config = dict(
    hidden_size=256,
    num_key_value_heads=4,
    head_dim=64,
)
Below are experts of layer 12 (counted from 0) of a mixture-of-experts language model. Rows are named router (the router's row for the expert), gate (a neuron's input weights, with its number), up (a neuron's input weights, with its number) and show model dimensions 64-127. Each number is 500 + 50 x the weight over its row's rms, rounded and kept within 0 to 999. Numbers have three digits each.
Before each expert's rows: a language model's description of what the expert responds to; "comes after" lists some tokens at least twice as common just before its tokens as in all text. This comes from a sample of Wikipedia text that the model never trained on. Tokens count by the router's weight.

# expert 9
What it handles: Opening or middle syllables of proper names and words with r or vowel pairs, like Ro, La, Mar, Bru, or, ra.
comes after: " ", " b", "-", " B", " C", " G"
router:516556514382504466458467528527546504529517488454417466437474569531500473483435497494570519502592525497483506502531420451436490535457526512454452494410462527533572498455513546523521563460434540
gate0:535598564539453438505507574534512534474509540383423498494579504516539455510480492536458475437491453581505523517503505566530502478602465524504497556549376455560536574544513521571467550527527577
up0:481480463485564572542447438512498500547484435463466487545465494481483551472543568466513485526576488410539525504507534399473480449444493450589561536526619521470548512492495519474424482418522464
gate1:542500431411506379504569445535498560484470518527423505531545460477471417408391532453445529442594460489473561493508586539478468464512519456494423473502440613451495557532543521571472515395502454
up1:464493433476492491399456439515524486505499582573470492564439459559449551510444516620574462493452455514541472395488558532490493594508527492495532463533465574429517530446464524469520497458514477
gate2:412492461426519465521487608413395526535433529455495486617545450597484394512495543488560514436535502415505557528498549545443491554506493532532431502504496570497477497483493468516415520485451505
up2:582440482470499588471486520534495455538514520448520558487439489425488587454483469567426516546525533526550506598501543519538493468344540527507491432541449465467435619449490510458556485499515472
gate3:495519398565488502468547530535481454605488508488535598493531543523435426601425499576518488456449469511592485474493466375549428461590511529561476536457497448403578550518558497452551554540432490
up3:516494450536567496453550613514436540567474524513546520397513519491506477601537489576542500595445486516515464456565440370462520571562588592517500462516504492425532439462573477395496487564535531
gate4:482480529447480540524515522447451506520441461461509461427574657502534442524481493575444528504517434546516422461513515552437476441380536571495419481458507458543536494461457553472513472523598476
up4:518563583462404574495559527514541426340522515532528437457537584410441526547479446560546445533466406555545502545475506554481473458420546442481521425417409539419535430438584508538534492460572481
gate5:406498506479573501508513459489542463467459459572381542458398487522525566627522476524484559476441406503443511516467492535494490408615591455573511434501520582567442453495580454510436520507542458
up5:340480515538515374543507378450635388551511543537446458502415507417461542482511390516463549477435488521478537522486488569436485403551517412457566510490560516553384414520426486457480477432465470
gate6:575546532549468527518424491609485485573504517474458505465526500620628567424516552486386610506470428417453418493430511449533391494410505442476525504428539554538485460403527514477515495486475482
up6:529554467474387549489516535486431502510511458507454448473516526515513470438542482472337586484546505466588579472512454421351407538425464475468553485494560460427537469405485521493529498557451472
gate7:504519523494440548465445392444593432500454471494580419523515409530458457493387539507462440556504477483455538517385454644566597494542479477501520447567474504530503481435509528555487567510527546
up7:475517557412516458464397385461455546474525543512516507512558512481510502604481536460554526469540449497487573490530503404497498516506492561558524521502482497526521574476397389475493484440421532
gate8:519462438511470442600480501518491466497403482503482571533419401514559495445545501319486544450500486478459535495430494484500541551473480504385498468485492435543506449496443389512473554507472556
up8:454524562497414512548479504405491393462493487494533610470464511452491574427452523425472555498495484464511493496544451427559466491519605566394444557515615511509457482462512506481525398531486419
gate9:524483539506414561509503519543549517502451561509473533503407430567550460492523577517597503517438531448476636518447513607566478508488539511401359551441505525505545460518513497461479507523441477
up9:591434470473479436448572548390492534572475554480493474462500460569526452575503488521385603498471611496409629491518564531497455494547584492563466487504518546502469542521503501478513496531488493
gate10:529530551491584543493517571573471483432513404450515484479515513471488481439325441548422545463469554545469561521405506419546509486596407544585498474508467528457525513472653520589493558520530565
up10:566463529538431540492575550532531480524478481468516550493494477560588555454459464590481542474493505619536451539426441515565461522493505495554519465489560515465405569376567506518404538538556502
gate11:555516523497502502458498509444543446440548560573535463586429478489443615504473438501544488462519474535536387525549476451531517499529461534482355456519558494468502519451522524534431581561587451
up11:476547462436450485500547446453480573516495485487533542546440381464499467556507477401553426499590483490462366478440459446479515555480379480510494537450512616518511476485434529561496626425476402
gate12:445508456558470608475506442456567553536514385520528496385420482678448497513481446576483536353501540585497430448443491484497453461495522530534484494514503483533483508566517444478499526476438514
up12:513572501591497518500519481496475516441547589654439484456491515422412409458542589534556514431524447481409441474468414552575486400555482409479519524475480475459493433429507474533468476526573565
gate13:572493574397429429510478456464461405487493485519433471478506415552466496571538475435485482616512464469426589577489500517491549443481491516518603492587482540476488415538470457502525518435475568
up13:551523424451463471582474533510494501492449575486597500584563511501437405535569472473430531501532427429384502554499544455582452487527523545463539409450533376591507516458535525520494471478511516
gate14:533428529454522546429476521527556661506488470506461480546529542512541497583445513497497508486578482544531402483535499513573589479490537614453535502461418478502490479588532480504483480495582570
up14:509591507524527493523562481471559506540570489500551540357549510549404479443593437490554458502457510472445526534493478410543485448614500482533511509491579479472480452452666505382393544477513592
gate15:518478536509517602575455514544520468503514459536476414511450517494503507569508476548459484545513511496483512508473502506503533446611487461497488488492476512444501460587516446492538483488655489
up15:485571396546478527455450510447381378491420445514459533486512301400590512444524516457534456492556530482472467489444501480550456509481522533505545511473473436539487552499541471516451569453374473
gate16:449506471445569511458474498467462437538442509552528472545472492529504551445475522520552354591546542597471454542523385459417429581467544487500477528433497445544399431506514564528488461396486526
up16:616522573610459494654482495542508565400529408498460558504484535467517483498535390426437619395450507428509465473462531534569550428589532541487510497535487562457583535527419474502451596562523512
gate17:501558458506558524590510400458523507490464530582445492534450499495477560498551508513580521618458535469586442486544573436492482442499506601546534491486539510542439580482417430457478527459485431
up17:393442501600535468525423525536528591512572465486523562490508543530499541462598541475491543430510455533430471492501502469536503518542481533541440487513473502509496432584542543535554525541508523
gate18:531398461421463611446445567645639456518513474474499492494497479461547550523533442570525542460543462505502567443490478517613507450511489544509379517529507457338478509497525506534498470375615543
up18:532496489489462522554505573570427531436577551512518540522457440465507420475476475539496424458560487586517487513509526451521550529518477486469462519441464557490456394474478485566572480447492463
gate19:464476578523477464575525418462467587431408516503523402500500503450520516451478486397502478644475482454475447489557568533536451528434462510541564525486591495485568502538516580538493533522477485
up19:589401509638540466515484580492476464512578567458593506433529456507435458452550506523476506476568612514563549509491599440514519488602611555443446473465578569480521527447466485424487510559502458
gate20:453521549556456549439607486530533522513496427559495535491533484512567493460475424555569554529468488525459560542532448497571481582584491510530523509579452385445481553454484518533466463538449571
up20:493463491444540504543425512524559445564485495416519558456583560523484504511463537514486387549493500408534548564512632514482541402484541545603395485366526573536533492549586503436493528435535410
gate21:470607588468474459487481462571453524545445551593470488542521503439534489485422549419489533490572557513441483549481534400498466527516421402430557527496495524434487507491546438450455520479428477
up21:431545453524484451449400557473473519526491419553542535540496508470509436566509487484457548467513536517495512437365453438493486505390459469524566413449469462469501469620565507501496503456471582
gate22:495499484455469508522547432592468477403470570442410506522499509521490510546633479573493420475440481614514463456450467508449496541553423552558555465493464487490449589448423526472523490595406500
up22:511534482407452572491512433502520456429493548414453499516540557571456579536556425589486513398421504508420560496548497510524460477605465565556502418525568467462552570418508538501484511560533421
gate23:449483438542499466454587524527456588423419440449578378538516471503478549536556505484554491505548516434516559469488522383546461417563470435471535552524559525516465468576573528528417531463415467
up23:413438534473506559525610335539539544457512518530563492383471435562478478531522472469476459528451493516490472539533467494512462485543543445442526552509458547480508479494505419565427526506460415
gate24:464544479441496512451480537554502546539444536381465493507499475528428540439435436540463489469496523447592470489388540431596500549428550469432599481473563538563473543488442508508486506581465536
up24:564441507501465475458537450526470562489437519522488547440462496475578380522533502620461625584583561548494485564485459492551502496530442478492506552442488463513437410423519431438444519490469595
gate25:548460511540534511630456496490437588543547476535523422451544476565454466566502504528568493477468416526522533534530522473432479519356525551588481481478504507449500487475608576446493492487556546
up25:627559542543525468575523450492457437450471548595513446472565473597431499427549506425586565496507534495550488515450530393505573508410512504483445559536517427448536425518502544562520601486614535
gate26:468546538536446496464482346521533574403550446424477457537473462457554612406508462491552495487524534514497471501552494502565486529503568466453476410493498563469563473518456566412483573526493487
up26:528501491524525460398478357521588509404523503445481486534468504495521526428481438523536509531528463451492506480508564501549519534586559553473434517497549491542559395573492562437450499518446449
gate27:498527439435407553537444454580476503484460415502511490486510504504512475441465568521506445515453477572388584555530545436507469527484501502449452475455435477498497501427504438526520432525656557
up27:536456596562553487534553503475509466585500571498424492559503469509500406574515517503436632533471439534541487477496547564472566482541513512556501448480485388530463492523432517377457550510384546
gate28:547576532449502446521517385443540464437406461496500516534426435487459419526473466527517452471465486533470494518499507452487502520578508636493577456499430498513424412464565488546482541530622555
up28:566487482494512553459507485458496578482554515546465475485481473476578508465519488419480529574516475545500470484514500483544495551445428474498413541481472516567502580524492478515540446479487478
gate29:557499568497494489508372477567498427523512474496529530476500521452606484517523547404468537406520518472494487447516476521426464451547437481488431462544516484524511483570532462490492526468530487
up29:465480491526469446496396536460499379437514526527463470434519459549472528462480577473474507496580466527465536507595531438483468471529518385408464504475416473410435533409503457494491522480493532
gate30:470595482494535485462472370538595545601544482478508480605454562499503501465500521428595492419546422571466498410526435523531454532579443483493536433469525489497383509549492540506468417498526582
up30:493498589484562519617491507416460452546547438524483540403498445508479453519505506544468579534471498453471476561497541441432520538478587380448529519552564507551455449369445492502496514599433431
gate31:538469512475566615386501415476554622501473547490522516475507457457497527558499390557480480466498479571455533406522492515412451454496530463509383456466484443548495482495537415464517523453501536
up31:514487487582442461524597456484464498554528517516506525467582619518454534491624436499459537474516500383495504417463473472454549519509468499516514449457499490568508493506549472452555537525543576
gate32:485468546555383479447481540563456402467469405508497378449498463452434380498481387508465519461498460512511515564539483360556540504506474479571422426560504549551495596582484559509519601476490541
up32:532512512619569606523451552495545442599517592536481497456408520496549411523480544449547570509556557393507551551475445490481560520429509492476504495466529546493517521411532410443472418500557517
gate33:407505456518444477508498489479423553449608526550519413379525492496474513504499559528529587384435533594532553529587513529445529485495602500492549481500482498464376486547503555514508587495566447
up33:537521522460491527413547448486485518624455577438439557469391520402519375551460515503532582492523446482533533454507426539523505453448453501502472499447413525471604506488632481486481478508541550
gate34:482465560515488468523490499422492485460473527503536529373456490478540517553597544545572654539583555604476539451564446552532555519487531430492433513547459494444398492442551526563417499487484514
up34:520516599466583503460465439528480533516471515481528478430369438540568470472526521470605578473584547555501495539483463492490594508500537440576428497497357498493457491494500536538419542450449472
gate35:525452572527551471485540482498541541513460584469480471435484439454510467521596499545481530594539500492414531480487446496530419571483554435521550527462489436480486436556486484451516532412480507
up35:463521541494562473489528480490498508481616438498488486552508499534602485442404532456537510544413487501559555511414510484514502549388509515521517466461482461556545429386500508465516486547550478
gate36:599580615514607549500577463514583433510407515454534490439546526582483483446507442582552562523550551484481466495514491458464526508602549428517519490460513507532556480586487461555527466561500438
up36:454502418474436492594443496514494550563551453524559461504440512491517500519502380418477498483414473543406566509571436478466504501592530512481462467577572531449494482494491458467551533554446495
gate37:479488545500459523440443553490573612558399527478501481482522458572535389455606542394532510447470566459467550528487586435463545467465586454496515519546520518512458476492513535514527513527523536
up37:511534487452555559557478561542502503446538465517567516569477472455553549467529457540430499542555423523533538475427527626512533506538429569579487536549466493467571514526539458464513462421395521
gate38:499556487479464479554526482575578508487538512513514463577447495459553594440549518535552524548554391464516410513596591560535509508497469518440599490540486468471416495520558507514505456493518542
up38:498417531579533491547536434452556523350509430493635468411492524546499521480468671573505519406496490504565530438488460501502536532418543476468537442595474520504450472470477557501524552505464494
gate39:536535534500551446442408514583505531444492516416442516573523527389524511478448511502520458434508553523467470379525554547590475510444587373438545498472426405499480538466507510501480438521584422
up39:499455397561517533512584478485444544461418565518477482397448541527472447536546436450553505518554445483511520450482544469445413529443453613542462529616543452458534509496523442603496516557476498
gate40:565484525421544430545520553608463598465519488532517484541480544492549480530478486569486495510544483442444484506486467442437587415528533455484419438420446475563554353501524504394439471463487495
up40:434558543517544524479551495541450478510461493535544537444420416421622518504504574508506494420484496500477493523473477519530557510525570559503561528529619444478593497538506482558467530554515492
gate41:417481442508441447520502470468525491524572483598566516502418513456587492511516438384557490380487462480493496447478530508536471485475415381543455501475481520448465468499455512556462478533493358
up41:440496509537585584539502462489534483475534487415424406499469441478458510591512478412467537479414558428527526373489541528498588466436527389470426595503371527432420508553560530496501523471528458
gate42:548477434566465487521480563477485491483456485426510460530517518502542522577435459579525526445411494458480540461469396443495484455430417567485446533463434458583583439547511459489510478568449439
up42:547478458575474470566460562573539493495485523472446462425495522530576423593465491588522557443408529484526489429470454406515508411442495525436427447459420409552556471591550477474535486511459493
gate43:511581455512548472506503504519534521577534538524546410425524536547524523442499512476592510572486440471487623569521499482520552538493483542496455504527570543557478486529570548549553491518452469
up43:520433453492583551368501441514422444503474501518496420466612437546456581453475560487465471500524437486457401548599560504433510566506447464535521556507444487532439573521466446503542536511560481
gate44:499478521508389510556387471462570548441457515565384460490478587621476545511629442550551600426519585446465388532447522499489539508506611434441483516477489522498580456550507517467520545513417479
up44:471502573539552568582541407478505475599520423540631568439450435516499539456443522465532559518556441501498563551618509517516521462453540456477508518504560503565522502510507508484450500519470514
gate45:490481554560465454573419575504507474456502457534533492521523551463417503454480520464610477494464512449465560441496506538493405500420573537441565538552535458536471581435418420489474458483455590
up45:499551608489449413415518527498496504529528497482568408492426463506505519441530573429498431478526565474482460476552481591445536549437526568570516476557577432493511500553580529507525470479512456
gate46:460460487457495520486608587421454513428490563442455514590532561565533412463470546580391503569563519502401498494509434522521477466500436538504589509463505513555520501550459541607501516595527431
up46:468524428503505467494523445444567491462507661441532537594550540497575447533424498498517482545438423509496553503470500469478432510559533441461461515516595545569539480500427581586537562466469463
gate47:561487508501540585479507433571499448502507507444508537550501530498525520485450433517482542485419524484440521547518570441570425449567462483513397455437452490435560478488498505295465522519447562
up47:451516508563446486518559358478505485530509493531522457563498516517574545514472434585444535504609552441393574596612529479525519459453493445499463388394467482481510470445545488447453512424379560
gate48:420520497539515501509461496511507495442522538566413498619471494466505464489501437493506532485508489528532405508450529424474471505493542524451584547518446524514509520551526432488475535480432525
up48:454456434539506498475468455452494547427500425616528480480504497531555504459468516424483503599493505434535507535499530430516410447512432460510631517521434470488535452502508452543411538462454520
gate49:553617511522530513516517463494520444490450556418496453582543512466429476470472508457524466484506513530497449529477501553550546477492581618447440482528494439525545475490562569608446455495497525
up49:470425466536535418420451493535505539432567513478565431604508501491497533551541590527521492492537497459560486514534416502434552576610399485475518458530436506493460502507549527464429395520505492
gate50:560524526490542563618556470549525478522468425521617491458472470570578405451450592516431538527600466449559503464335454469493531481476457511546518495519443526525480456541499496455547467421545489
up50:418436477559421448426489521524556510453490467505438489456482450474418530559551390457494491459481481511445551536460501565500466586440454443446500460549539438559505529600459503517511553571443461
gate51:502405417426426392503495524383457501566512577585519554506414523473439485465542492450470528524514473439521602391486491550468583609521560586530472514570532528532495488514545513470501516482445466
up51:521536544549486512492442497560462539337529497467432505463591466480435532504515543473489542447464464489520527513462493512511515394503485529386473553467594473526509518470445473579561479488524483
gate52:436532531523531497532557536602436566515451509473567434535408521448475505451542466552380520507492479573585456453431457542425385517483474486449483486521502507486541484477477445563448545449545487
up52:550581474447467489595513464493495518523524486571406469462500466529560567560460580555578506582474545470363523492509588494528487433533487468592505558456544536499438542521615555481567508514404548
gate53:489503470553495456484482454485543456591449519521407577448464576514516561578556444534555458567488479489510387450522417456484484473491582483481493438467472517459476572484551527506538521467512473
up53:525469562463488497530535448439413485453543425534511420475515383507489490476506409423479464541494536507584554559510538461619534443414533477517544422497531526428565528522471480479455536496521469
gate54:486537422489440578447517523641517622491493536531495486485496552485525432582521555543552478516470559470526495481427422602560546459522499498393540536502488559423503428538540516435561532427504506
up54:587542397473591496480578510597395481522505486412454485457446527531497466580486514488496556562341561521487481438455515522528546535438439390578453523467591518566476524497653577396495523408551434
gate55:499573551533449502576450543502432570469528507413551419365523477472443454466417475415484489648541441530565521532432514494470461491424523510466598451475511511475525446503459452645510511461486538
up55:472438535460519434478503562480544425565546471407555533567428558453553517562510581471485524486569506412456597417558470567457461520482503446556556499516464582473566524511482511416562530435453597
gate56:538515526550589569500519618517542477529636518501510496491493501524513515502569469611479459543524472565427507487469439490515523520400485516546513426477466388588523531522515519514564546442451486
up56:492459509471464536466511443432432541537493449505477485511515434531466461528485421523477444580469514566533508501561538445512480533505559449357564585564463535459483504497565569501503479498442500
gate57:567534518495507492553505395443506362443503533480519524484513421447399423455500485419413477515566545565549479552442472478424531448493501464442510549433430510570456483501495474577537503443453439
up57:547545505457536538454490504547517618551470444602531486462502494455553443478434500541454481461536518465475525502476486577538512494478456533553556481517466536519526483580421414431486462592446566
gate58:480463504444449477457525476424511433493450522534338534551564527484462510444592564491463526421535433460539535525433480487545399485508477512488421527466567483513531432500590422543411587497484476
up58:508486491551460465463434518464455581553515517579610454505525464449526481478497506473498500495432578439438476441479566529495445498383459495533549482539487449518493533591512522530547474525529588
gate59:516532524506493464402538470538563518359478430535446456478562504532465563513481504559437421497451491454486436593502456575491530525477486462533494468577508484537502492485466574446502544505544477
up59:481454472437545545526488533534423503494465469495514435544578442478487448549578527470426463473640411449500508464576500544544462553559543523538485587497385564470519494552547378490409324511554450
gate60:373475488510610543534557523505551488510514622451468413526521516474573504540459519368501498516516512538448493469582437490549485504527504427520485372471423462473552477454473574551521449570578540
up60:548514439402552491487485426546526473562471491460548469486484536505592567543447484438556464532477495480551488474545497539405360522490476497488477481487430447523477454486540497463471595609521563
gate61:453481558515453551518439551497476449523559543444540565476525537478462467507599368558594610502511504527549464494505468439566468424490501531471508472539521416592552414517463477477551504491479436
up61:480437493443441522436563549551479381561490516507520499480482547521501620519649432469542455563531553410524467473555542478555489391536488499460450559538484529572528410546425463538566492490463537
gate62:498572513494557517491549518459510499516480436457457463477538459485434483489519418518541473507435485498520489546515469433567477478503618433549391520524533469492453470549529590534441508528613409
up62:553425452443561536443498534536446493507473372472484489468563462529524501534492474556478561489499560468441510462473551558475472496497429588547556513569521472497500505513465465541565483474509586
gate63:480470485664569415424499549588482469517557489437456501505438522647485510514441432488523455511476509498597529525561501459556520507550563534468501494535538399525482523483500441577537543508544513
up63:419497453492430492452455624472452481553598459533467513505477556493476529556458424498567517562458490565549541531523497474490530435475590552493347520488528487600516471534524416553631604527538465
gate64:467495453485472522457468477434504540408548498509439467492460493564407534574424534422508519512572542457534569431504468429562565559492531456472471613387454436495508562552527486519435461559478410
up64:346463453535494532540563463530464487504513411444407460563570475563447581464461529555507441359479466450431474430551443481500531445463527501420452554545465404453510530477471577501528496549522489
gate65:495452478453426505555468456416521539525531584423475442429496532512390557501516489507533441443453482412545568499574520464515539480391554542460512536490504502513602472487506455489500498501497480
up65:499479629540489449467538488508489481529483570501518466498543491475547467407510481372564530525460449522576488471532515521501477436437439449382542461492467598440458437412443563509475542521554547
gate66:519522525411474547556510569439427468496482476553529405519431550470544619568463487419595470485475479477472461530454545455559421480381429474475561488461507499465560485575489554560560450541429445
up66:563512468572490532447446490516556556581425570483514597402497520529534427465447512582354532576521544458543533455559531563456480622612571509490455485578503454521500591486526446481457501485496648
gate67:516566459536562482494499540510539493436412408589502454466493463510518545413561449423516444455447492573433520523499451459454540466514561527516444523486468492470498488526500546531627498514567482
up67:543530509520539492460502524550544548465542423596544466450520481528438533490574488435451564395496545504509495520545492449491526419504511581465459490484436528580411493435425538589580515553549487
gate68:458468557566517519507528572527627478552449553484590551501411463480529546532605625532445508575531567465456531508555535498506467508453473453447452456524458490550528517361441465539496551492456572
up68:522531556495442529544542439545447521578556534488413470482537480491489535533440456489524491463523577429510501526570442480526466513368482519483562591480458390501523500527527624470479463534486437
gate69:453521435416493523368513468448468562460420476544452440598514450474488482409531468511513502495462509461495536478435477513539430477460458464477440546540468523483431513469564578409573446529554441
up69:479432475375481552406441554537581497457532400437450403548509481455445513434453434459446507498451458455411537497474488478570455511508515510504468585524449526476424379554486561347584448536556500
gate70:492535484457565489476491419463472519421481460578614416568475492420532493598460512550511490492471404525513419513454519476382525474458449525532549511495479576499505444472448510466501543506435504
up70:494520494438495389425492661533529517554549488464481572482533459471592554483511533518619484558511551483489509504600487477411547662526470473491408528476468551515529403547500471535450516425523475
gate71:487473473439524525544568537474461480567478562494507550475485476485495481467597459606469415522547510467500500465489501425567501429558478516387519466409462487428530508433574500547525518465475527
up71:544536542523518561478585526450438396472428577446524533501530410547557538445544568624488512526535521504512521654425531551613572483528489538483429411521487567530568514498475501653525479457486495
gate72:533438533444509522466489540448572557492542483508552482467499401523359495494493511439516552412546525493484522492453492499540496566438611512469524416493474680519464514469605534511538468562473428
up72:506569546482559523426522556460637498455611493500548491560466482449500487549550483552522552473515539476480443472464647531534524542492555497427480499545497634503510492409563426462529509528473484
gate73:533568549467465523522485489472534505534459444413424509527507510498499477553473485536533462481520395507474432482535514519452511418570426545629402459471503528552498526462497509490538427634512466
up73:580454558430437499521514478442484566476512482445469490463499504532430429588553417473413437579484454507365526524537553628478481469634499519450454505463595487510473516496456546541450476502478517
gate74:474572458417500438436570528483480527543493574464460487458501502451410486474469473572553519467554539536531466483441489517336496627502485501555462523519458461485508435486501510398479508489484561
up74:425492499527532397497472487513468346471426488520413512474502471498447528409569480585494510361620533532527502574506470501479522532525548549469462510537509467616487538548470494524523414552445433
gate75:564493552579546489505365532379541530484535533568475474464454555533506502480504473500499454563560409574516417433506523572508472513446492492447525423492555492578605433529455406447508394583497486
up75:448516532526431433489632501552391492485505551513500429461518470444452501544432543478554538483452485419493601582453479477482495551506508500552520528582455534499394494448458609549402588455491528
gate76:470524480546511576442478500542533550508467487485497496470525437488436486497502547387534457504410556524474465593490523443468469456386523510617429519419374488408523483420544508451482532474532445
up76:487514416512487503444480494496509566450526525505520529419491563475495383519412561460472489514480510504499505526565446453474577493444483588469473481521441470545564474511542480544470513487550461
gate77:453528504485511468540456550549451510377514438587427454552453584522450515473450433462518518557470502417538545508517460615469550471536523544558482534518477419550390398452490497411400467481582535
up77:433561520469547531484535516471584595463551534417520528439562508478451410480547455481561465451439503532535439469516486383538455535533475509508500487494399580405587545454534517534501547420480468
gate78:474587456500536477575529553518494394526494431493611521481497407575433518543460529504434575576534529465559453512483462507436474505432484523550399509508548488515537542451484480531491555476461570
up78:515560456500498527544424495499440472523448471520422516516598548510450529506474501539474582544435540487579549477419555523444584589502481507477433500548549532520491457469430539494409513496491488
gate79:508583487504513485464485437519596525492429462418500586508541552539537497362506499466648430575505539528522490503489425505519558575560478511476516533497507479507511482481552446472490526495446435
up79:529548492507421552474453442504527563428536438523562462544569426412493553460431620450356546506504420508471503471543529487600453561482422520559526497523413437551577482535438510461534525430438557
gate80:512514572456493545531488544509591530602475596552516555443577475527464489484588495459522552472578465543560504505576525607522534430464412485573489436381446521562541534450543493520483445452497513
up80:501492434548444502477578525517402481519422545483498457481466564495507447441434561479489594507529512468474471508508532440464572508391504507463629571504470418472535451529522453529532527529539511
gate81:430460486482497468506453492464440509528513617492493583483520454551495524454529432495541515470501439549510531518537486411544437465540573436580527498431481545522541524473577540404463548466585517
up81:547457605535464506463567452527540530467514402466438480564402496437503530521456544524485567554445409390564491474501648543509445508537502536528460501564491582425488402581457444515410543523530450
gate82:531576503561463534426533481525557538456513578430480477491482560541504553409484516540428474505509526393458542490563543470574502460470526487524524501441491478537522546536493429533554581525394465
up82:521565504499455487445536477491435515490491628410533461446463516560573499409515490457494496577472562476411602555602520505585483531457511529527493434496495505501520571541540480555484470514295441
gate83:449458509468521402456546480561478486419485535572522480432475519455550467429513525566523490396441544529512537466465574474520415508411448487502554536367494450555467523521490433592426484488508567
up83:475495533429564507492593531474539499490506578621521497513481499500477529513425575469496503563454440515485470580526521555503571434524492445514445516507497597566513557554497453443575467427533482
gate84:502534495509322603464529476527607402525459518449524470598564548507552469513427497472513605471534521460497431480455504485491467463410490499498515480543510406474512461492485573442566585547578562
up84:460449448464532557449492547585487565414454501492522504492452561504426454421485525515434578510425480511446462453519479450567499572519600537559410497488489510505536519435459592400471583493540567
gate85:461512520461440464557510468546542517580427486541489462524490530496410516464431474546497413475421471499420519448563465536441533450589492453605517435487454447524512442519541519457398510561477608
up85:490486558575528474532445504577522538382510490486481535471364475533539508463586496577507529464473458525400413499494460504552469518470461511514479444556465513572488477543392482517495488533540529
gate86:550538537506505473553556537576494516457378511557464408360539544563441479472568563595573426463493498474452563565488472499504477501525487428505442529539488594537521477529539436488512465591547517
up86:498486498564492609451491519491559507492518470474450565612475523446518539540445479482442633539405472592593498438589513500489609479489536529579531506443497408429457558516467470451506497536561474
gate87:515396525455495427552587485520520486470410416480518456473483495432474467553471470518458481551551496667590436406475524564532448597554441521433537492487445553470502548524569528563444408455522531
up87:428493472499503539579527565569531529506425481544508472377530464478553427564465536424506553460600512601557444493410550503486517475490508482406465439513526537514565563424487486577460473540447458
gate88:469570505484537507531500495463541506531488491518450450472419392466535441475523467482542523574453485530495628544439470533500594571441498494448464427483615609502482381470495518591505480472379437
up88:403514555459544507406477555492446486451543549540424503550416559444503504507505449526496428552475470471403452542566498452517411504442525470496483477446439493547525519541534509478493520461532544
gate89:453537547508413465537506507564520483511610457527443519483488506496541565527408603456500545519596518389541545481479588641538457609517515539515531491457511549507514529513507572521504484572431486
up89:448493499508545435421435513538594537523520500439525551545573405448514481578439498513480527423463420587619604541426460549505410580416404455498493496549498511426472484425456470426600574466504535
gate90:503440591520419523454499497536426488507524503483466467564505580419561584448430498492441492464491606567496513480510557442524482513540573516458392507455474453476496576511598526533546522550497445
up90:453525489636461462358520472561457495468498581446452516510529540511535412507528434502473425469481581563538481491506541491543513541456512510563464473552562485483579508535519455533484598484564465
gate91:534465567532493451618484497460486501400454396539528467408449520388445478509509498495535569543410452507470552502472535446524512461470479544521455414548494551483486501370482467490534517458458492
up91:484537543552519406560492445435548476507476474428461434392465504519379457564535508511521480472468549430445557408513495475429438562494470478481518393356521461497471455390553471457512579483467560
gate92:471361470487451492519567537501493476574481450495463550562497455512461433530431596537428461478509468555494480516497385418463489465480596488599532534503505517563433529537448450501447503472532514
up92:512426435470520548452527476479530506555510466580463562445476412466438590548503444436492511519520496513571493558474411470476428495549500500450549485414488538495544533504495541464457600477424541
gate93:471486511531619532571382464440496495456540409492473548482560464522480509513498497536550518550510534397571534456471472446507507542508532541469447615516485491503458398551460479443357501480524497
up93:581540435535448524581456477449448534475442431532568436539468364450460488487536494417475513499531566481493474578432392527532595517513536505591482480522443499461521554549460626485504487546498445
gate94:495424525486473472517458436611508569590528444549537548466441504493429505449507456482457598404485484496413483455445451539537490556449455490483513493486495420493481489452466479522477544515390530
up94:463539493544494512522576429462519528408445499450602561510497566482479458512611475418490593457545436500407495542526471457481490585439471489508402492484477532546626529568589490551488470556449417
gate95:469460530396489436485466524525460493517381515429476505514489422472435542457512472537513511627511525470521534469484523501472619446525553610358491518492510458435494480534470466503402501526514580
up95:503558450565441526454538485467595478631462534517514522478591505525546411492487524498436559416455415558405545471407487507502496553508468420562469472600516496577525475531564436462517459460537472
gate96:461573536521567469443479505508552461525596473531464482415460480425474515486519507455532622524602471558460438472421408509484505515515515522511476521514513525514538486480510502498441491482525486
up96:531462471504583479446515502523438500441564381508571549427549458465513546544513507557441411570535480497542504505570420498476501483522482535493430545481503408499452415504492527485518482536515520
gate97:487563552500494543496453375438524475490484529520474579518420624559512546473576575544437541416526541483541520512487524474483530450534593513522622507467454454483508501448496526566511486542526530
up97:536548522527564493515512499435495513491459528462478462528494508504491459415488535485457504534551523403494442527455532481532537521484543630462563468552519466369575466436588560545422541469542517
gate98:471566533470440427495447376481517487445616566471571505568576393530589487539494523513527525545509546458452449404510474443454456487426452597493409447577517488513543462483526506494512453491443377
up98:545462432396479568483453513555527507572502462485500533435500394490452591621497548563505484548445480488476585521506497462593538470506505404536546455534507536415494474624538512441442483567522536
gate99:464543486563458512500469375543495491512514517470542518475506517512617519485527491447443512468528478646505485543431521492463552565546445454514444568545537560516441576537412491499421511494483509
up99:417404509560544452468552405503402500518503532568546482503512510471533498673444486429481499518470530609466506518469441546471605595499523462461535599561610609468453562480575481420421459471474462
gate100:496567502500396506495560541513545485514526578570521435443447521570593545424552468516478465412476488540503528515457529449481536476467476519534414448483501464492500524464529512559510513465525532
up100:454465418567479454464548478541544461453480501547524520480542514496555519492571542507576388503487485560513591535526455469487525511546463508588527508426547561533530495483469504538320478498522520
gate101:466506525478563502534562544520399550452470507466486583475545446516530483552475656521467535497532560541541544484422449491496537460498530496476467498542465434474450437448456634474496510471540529
up101:495519546516634486601552543453470520412450559451402538474567482486469534526468458586484520514499507552499470551566578539469510449555528504467483545533487483550477410494493552383461540582438573